{"num_hidden_layers": 12, "hidden_size": 128, "n_experts": 160, "experts_per_token": 4, "d_expert": 96, "d_shared_expert": 128, "hidden_act": "gelu", "moe_layers": [0, 1, 2, 3, 4, 5, 6, 7, 8, 9, 10, 11], "router_score": "sigmoid", "normalize_top_k": true, "routed_scale": 1.0, "balance_loss": 0.000775, "balance_bias": true, "router_logit_norm": 1.0, "init_std_router": 0.0332, "lr_router": 0.000921, "vocab_size": 8192, "norm": "rmsnorm", "norm_eps": 1e-06, "tie_word_embeddings": false, "optimizer": "muon_variant", "learning_rate": 0.00842, "beta1": 0.93, "max_grad_norm": 0.5, "batch_tokens": 65536, "max_seq_len": 1024, "train_tokens": 409200000, "max_steps": 6244, "dataset": "wikipedia_en"}
Below are experts of layer 7 (counted from 0) of a mixture-of-experts language model. Rows are named router (the router's row for the expert), down (a neuron's output weights, with its number) and show model dimensions 0-127. Each number is 200 + 20 x the weight over its row's rms, rounded and kept within 0 to 999.
Before each expert's rows: "raises" lists some tokens whose logits its average output raises strongly, later layers aside. This comes from a sample of Wikipedia text that the model never trained on.

# expert 151
raises: "res", "es.", "urs", "rap", "ec", "ist"
router,196,168,203,177,212,205,220,189,207,231,187,226,204,188,189,222,191,165,201,220,203,219,188,193,202,174,219,163,215,196,201,216,210,197,185,201,205,182,224,165,248,203,195,207,183,209,181,180,205,197,206,213,202,205,204,202,148,197,202,210,200,177,157,183,159,195,232,208,203,186,238,202,208,165,191,190,216,224,198,182,168,217,225,189,207,185,193,196,194,189,201,223,212,203,170,240,226,216,198,181,170,211,179,155,197,211,191,200,143,205,187,174,190,226,175,243,182,195,190,200,211,181,237,213,182,177,170,211
down0,212,208,203,230,250,196,199,207,185,220,229,182,203,169,216,194,178,253,197,210,181,176,202,230,196,220,234,202,192,215,181,233,221,232,196,195,200,202,188,195,227,185,222,216,220,209,165,223,204,209,161,203,199,200,214,203,171,188,194,220,208,213,204,224,194,178,212,184,185,204,173,201,217,183,218,221,201,174,177,187,195,147,194,170,212,215,222,164,212,253,194,229,205,195,203,169,212,199,203,174,212,189,180,219,230,226,191,173,211,182,203,180,175,221,208,188,194,199,183,170,200,185,217,213,233,160,196,199

# expert 149
raises: " and", " as", " but", " in", " while"
router,211,185,219,215,181,182,214,207,187,226,219,200,215,192,209,217,212,211,181,188,208,226,233,190,154,204,175,164,231,183,199,182,211,211,212,173,196,220,200,195,184,199,228,226,202,216,213,204,194,223,203,190,204,233,214,203,219,167,187,213,158,209,183,208,179,213,197,177,216,178,231,222,197,193,205,220,189,190,178,199,214,202,206,179,212,233,180,201,224,202,190,200,191,197,206,107,207,236,207,216,168,197,244,190,229,195,195,214,192,211,226,225,174,154,184,185,204,214,186,199,216,193,197,194,199,173,231,205
down0,224,214,178,192,193,155,205,211,194,209,176,240,192,196,190,175,204,190,188,204,162,192,183,186,176,198,164,229,210,182,189,207,213,184,228,226,220,191,219,169,167,184,223,205,204,194,202,174,210,225,222,224,179,224,187,198,204,209,182,180,184,235,202,221,220,231,177,200,200,193,214,210,205,182,229,254,203,228,218,202,229,212,208,220,203,186,221,238,201,231,198,223,215,222,196,135,203,177,199,191,209,174,218,178,184,193,199,198,196,170,186,172,197,224,198,188,204,211,204,172,233,184,186,173,179,185,185,217

# expert 43
raises: "at", "V", "In", "A", "-", "c"
router,191,186,191,274,187,205,201,190,211,202,208,200,212,209,209,213,243,203,228,206,200,180,206,195,211,228,161,173,237,224,191,206,142,207,218,217,210,202,184,225,203,199,215,205,253,204,199,186,199,226,183,194,158,188,192,163,175,208,200,232,176,199,225,206,187,224,188,202,220,244,178,215,205,190,186,221,200,214,190,210,182,177,179,231,161,207,243,181,227,168,209,192,188,188,181,204,197,203,214,196,193,221,196,190,191,167,212,189,210,209,210,205,174,179,191,226,193,206,203,176,214,212,225,206,193,214,213,214
down0,209,209,191,172,178,218,232,203,207,180,175,178,239,171,222,215,191,203,200,204,201,196,209,183,170,211,217,166,216,144,156,166,197,224,170,209,181,181,221,219,239,161,203,233,201,204,206,225,187,220,190,245,182,213,219,198,201,199,200,237,192,200,193,193,186,211,214,180,224,203,196,183,188,207,189,181,196,210,191,192,182,189,177,214,201,188,164,200,210,223,165,215,219,225,217,191,206,177,204,176,208,210,217,205,233,211,179,174,219,196,201,192,238,202,206,225,178,211,162,169,210,205,206,198,249,191,184,203

# expert 104
raises: "ipp", "at", "\n", "id", "ope", "ip"
router,193,208,159,184,186,185,238,195,204,205,182,203,218,233,226,233,215,184,189,194,207,222,237,217,217,233,215,211,212,170,182,209,192,196,209,168,177,194,259,157,231,181,210,192,219,181,168,217,199,207,203,187,181,215,192,196,194,175,197,193,224,163,227,212,223,185,217,190,223,207,201,171,189,164,201,216,196,209,233,210,192,195,170,194,178,233,206,197,177,217,201,163,171,208,197,233,186,186,181,204,204,236,201,202,181,198,172,219,188,200,178,201,212,181,197,254,233,199,207,224,204,211,185,197,188,197,217,211
down0,227,173,193,177,183,211,189,220,184,192,221,161,163,243,185,192,195,196,197,198,231,187,223,161,224,191,220,198,207,175,152,209,218,216,219,193,219,202,228,202,195,225,221,197,211,197,186,196,242,202,219,175,168,207,200,216,217,201,180,188,191,196,206,197,192,224,186,190,226,200,189,190,163,209,208,227,235,204,234,216,214,187,200,242,200,181,212,181,156,232,183,191,195,199,167,201,213,167,190,196,185,165,184,190,215,201,232,193,167,192,207,201,196,165,196,234,206,208,230,228,182,176,185,165,193,214,199,201

# expert 11
raises: "ve", "l", "k"
router,206,179,222,154,237,199,197,196,202,183,198,194,189,232,186,207,201,177,195,217,217,174,200,243,254,163,191,213,194,219,224,214,212,191,188,218,202,176,221,199,209,179,207,197,204,238,179,220,172,186,182,163,226,175,191,202,183,231,170,222,232,211,212,188,229,183,185,200,179,215,195,179,191,214,191,154,188,169,191,207,234,206,179,212,200,168,208,226,231,164,203,212,185,221,217,238,190,194,192,207,204,203,176,194,209,189,195,203,177,173,204,204,187,208,187,174,229,201,195,195,202,210,214,177,223,220,155,183
down0,192,206,234,223,218,206,202,215,200,199,205,220,192,201,208,208,194,187,183,202,170,202,219,197,172,181,211,188,181,217,210,199,199,178,191,214,204,242,186,205,190,187,185,164,213,186,233,193,227,204,236,190,205,239,204,209,210,160,181,199,193,215,225,165,203,201,217,190,266,214,229,158,203,211,223,197,203,196,201,208,205,162,232,169,208,201,207,204,161,212,236,221,188,188,222,231,205,190,189,212,178,180,225,180,231,178,176,171,212,214,213,201,182,199,199,163,175,200,217,151,216,218,199,228,200,188,221,227

# expert 78
raises: "m", "g", " M"
router,187,204,188,178,223,198,193,217,200,199,243,202,206,222,176,213,217,224,175,185,229,216,225,206,177,203,198,181,271,191,188,218,192,206,196,168,216,222,216,188,187,227,230,199,233,226,211,188,203,209,185,209,186,185,243,222,194,166,202,231,200,180,178,205,182,222,187,166,201,156,200,225,210,224,189,217,186,176,167,204,222,202,220,150,236,214,174,198,214,186,179,191,213,175,215,164,214,218,221,171,213,197,193,233,200,193,208,175,203,217,230,219,220,193,183,210,216,210,205,207,194,216,203,181,198,197,179,203
down0,221,207,198,216,203,222,231,205,165,215,218,206,210,183,207,204,205,190,199,219,212,211,214,188,192,210,179,180,186,244,199,176,143,188,167,163,213,191,185,185,209,219,198,243,226,191,171,202,215,215,175,209,170,221,191,205,207,180,171,186,214,221,171,190,211,232,171,150,210,188,216,180,191,221,189,191,210,184,210,216,196,196,228,188,211,234,183,162,213,226,213,218,184,172,187,204,209,211,213,188,217,170,182,188,183,247,189,184,191,206,202,235,207,198,206,150,188,227,209,175,192,228,197,182,192,188,201,179

# expert 119
raises: "-", "\n", ".", "ae", "'", "ation."
router,211,187,227,230,191,193,195,223,180,202,210,193,204,176,196,222,210,220,201,166,214,188,207,183,156,203,181,182,244,181,186,188,179,228,214,163,197,214,202,198,178,207,207,220,217,220,202,203,196,217,178,187,199,224,221,195,179,152,169,215,156,196,188,219,155,221,216,183,197,161,220,233,200,210,197,224,192,186,176,197,209,197,218,180,213,236,196,204,209,189,219,220,207,206,191,118,198,232,221,196,192,200,231,225,220,190,209,226,193,224,215,213,180,165,204,176,218,211,198,202,203,193,206,184,190,193,205,200
down0,201,175,222,196,194,216,185,221,241,215,208,202,213,180,197,215,218,199,185,224,182,189,188,215,226,205,171,196,183,186,206,198,204,199,213,190,179,231,162,240,186,209,191,202,226,217,193,178,206,205,171,187,211,192,204,214,195,224,211,149,169,213,179,211,191,177,188,211,201,173,209,179,214,206,214,194,215,194,164,184,195,215,154,208,201,220,217,202,159,211,221,195,178,175,214,175,221,233,201,196,218,190,254,178,190,192,204,228,189,254,142,209,191,195,211,191,213,221,190,230,193,220,172,181,207,215,212,175

# expert 138
raises: "|", "\n", "iv", "-", "|---|---|---|---"
router,182,206,206,240,169,173,191,210,194,199,207,170,223,166,210,227,219,217,191,207,202,210,230,193,169,228,183,174,228,202,194,168,185,201,193,178,217,225,192,156,203,208,227,217,232,211,196,209,202,220,199,210,205,215,188,200,178,178,212,210,165,190,190,221,147,213,197,188,193,175,212,199,223,230,185,236,194,173,181,194,219,185,174,177,229,225,212,214,191,198,216,201,195,177,181,136,209,223,183,185,177,186,204,201,189,190,206,207,172,215,218,199,189,200,171,182,227,217,169,187,225,212,213,148,202,200,198,198
down0,223,207,215,175,190,189,211,211,184,196,215,155,218,201,177,221,197,177,192,203,199,191,188,202,238,227,238,206,193,188,216,205,222,194,178,179,245,209,189,194,206,233,175,178,207,205,155,222,180,207,214,216,203,163,204,176,184,193,180,216,185,202,198,190,177,240,201,206,198,162,207,173,217,183,251,218,191,190,208,171,176,163,196,193,205,197,211,211,170,208,187,241,213,199,205,195,242,232,185,180,205,189,194,221,195,195,183,196,226,184,214,254,195,199,215,203,217,204,211,210,185,180,181,235,199,241,196,190

# expert 18
raises: ")", "),", ").", " and", "iv"
router,197,218,182,200,211,186,212,203,205,196,177,200,223,203,189,159,190,234,171,224,157,222,188,192,220,186,191,200,174,249,178,206,196,201,199,207,194,180,189,189,174,194,170,223,225,202,209,201,197,185,212,199,221,194,194,183,174,201,183,245,209,189,188,219,194,222,211,208,186,199,167,198,154,241,179,179,213,204,213,190,233,190,157,203,184,153,205,208,156,220,195,193,196,218,198,222,239,185,207,214,210,217,153,163,200,200,193,226,200,188,184,217,199,209,181,215,206,216,174,191,232,222,185,207,155,221,193,213
down0,219,202,220,204,179,186,162,225,205,207,210,173,197,220,232,191,223,192,197,214,187,206,204,205,194,186,252,195,190,189,207,206,200,163,198,196,220,213,204,219,206,199,157,230,230,190,211,200,218,186,232,192,169,207,182,203,221,191,183,220,224,197,195,234,188,158,160,200,202,197,204,200,183,206,232,204,188,234,171,173,217,235,224,186,204,202,222,201,183,245,180,194,206,200,201,181,211,199,178,196,226,218,200,174,216,221,199,189,172,169,195,224,182,217,210,215,203,208,200,214,143,162,215,247,181,227,191,187

# expert 126
raises: "on", " St", "ion", "at"
router,163,199,205,211,173,186,222,193,203,192,212,189,217,204,202,216,180,196,219,182,166,217,174,216,193,210,202,214,198,188,198,223,167,207,171,224,208,197,225,171,208,168,235,199,227,173,200,232,182,198,188,211,201,166,190,176,178,199,242,202,179,201,207,197,233,179,163,213,215,209,182,179,173,197,196,210,196,223,165,196,187,172,220,229,209,231,191,206,196,223,186,190,187,241,194,201,199,201,180,177,162,217,210,189,235,205,205,202,203,233,211,208,193,238,182,196,147,212,217,201,210,160,210,191,162,237,217,183
down0,213,194,176,190,179,201,185,181,213,192,199,184,193,176,231,210,220,207,209,178,156,192,242,235,208,207,247,224,198,168,183,242,196,220,239,258,185,231,167,208,202,196,209,190,221,230,209,223,220,203,198,203,188,167,190,204,189,207,197,190,204,192,183,173,225,166,200,175,201,204,234,222,217,190,190,222,167,190,217,222,180,191,237,195,201,187,183,230,203,228,173,202,188,245,228,200,182,186,222,202,229,207,228,197,199,195,201,214,210,177,217,197,182,177,196,193,208,203,170,206,218,190,202,198,211,212,195,232

# expert 87
raises: "ol", "-", "l", " U", "or", "ar"
router,201,216,195,151,208,209,210,157,218,200,204,227,174,205,185,208,166,189,190,223,154,221,182,206,206,195,220,195,195,224,168,216,207,205,182,220,205,185,204,177,220,188,162,199,167,193,206,212,205,194,172,236,221,183,186,195,216,213,236,192,217,207,215,182,193,199,193,198,176,206,237,257,186,189,196,152,210,210,192,177,205,182,231,227,198,194,215,214,209,244,213,203,219,188,170,216,157,190,189,190,176,208,169,201,199,180,199,175,206,175,207,180,229,198,222,215,182,212,189,181,187,212,172,196,206,162,201,217
down0,188,175,189,202,217,202,218,214,197,192,217,205,195,231,216,197,195,223,192,201,179,206,190,233,174,194,208,192,195,177,175,219,212,178,201,231,169,226,217,180,187,218,184,226,163,173,203,197,179,198,198,216,203,187,163,219,223,199,190,188,234,211,212,191,218,213,165,214,209,174,200,238,189,219,237,174,177,174,225,221,204,180,189,216,190,205,216,212,211,198,242,194,216,132,179,229,210,219,210,180,175,226,229,175,207,189,154,203,196,200,183,184,202,190,209,197,213,223,211,212,243,202,167,206,221,188,222,230

# expert 21
raises: "ing", " and", "er", "ers", " for", " in"
router,208,195,201,259,201,192,171,179,173,182,188,200,188,181,219,209,185,202,211,211,176,210,199,175,184,197,214,167,186,201,185,224,203,221,219,184,224,201,221,230,202,194,186,234,200,188,182,168,223,194,202,153,189,209,187,192,170,228,206,184,225,205,179,206,169,190,224,223,183,190,192,195,205,198,181,199,190,191,161,214,235,204,195,178,218,177,211,222,216,147,188,158,184,203,204,216,216,208,243,176,239,171,209,204,194,232,200,223,191,200,191,196,159,204,196,164,186,193,171,200,206,179,227,181,222,195,209,229
down0,165,193,235,237,215,197,145,216,185,209,177,153,209,170,193,178,223,210,177,205,202,226,171,193,220,200,226,188,228,194,224,201,237,224,228,214,202,197,192,207,181,166,208,201,243,171,206,230,219,217,199,164,191,198,152,198,181,197,180,189,235,172,223,188,170,214,191,185,212,206,203,196,171,230,216,182,199,213,199,172,199,225,186,187,212,208,222,202,188,167,187,216,215,193,204,196,202,201,203,214,213,182,185,225,177,192,196,205,220,179,195,176,204,188,229,221,208,209,217,204,183,205,169,193,187,172,232,214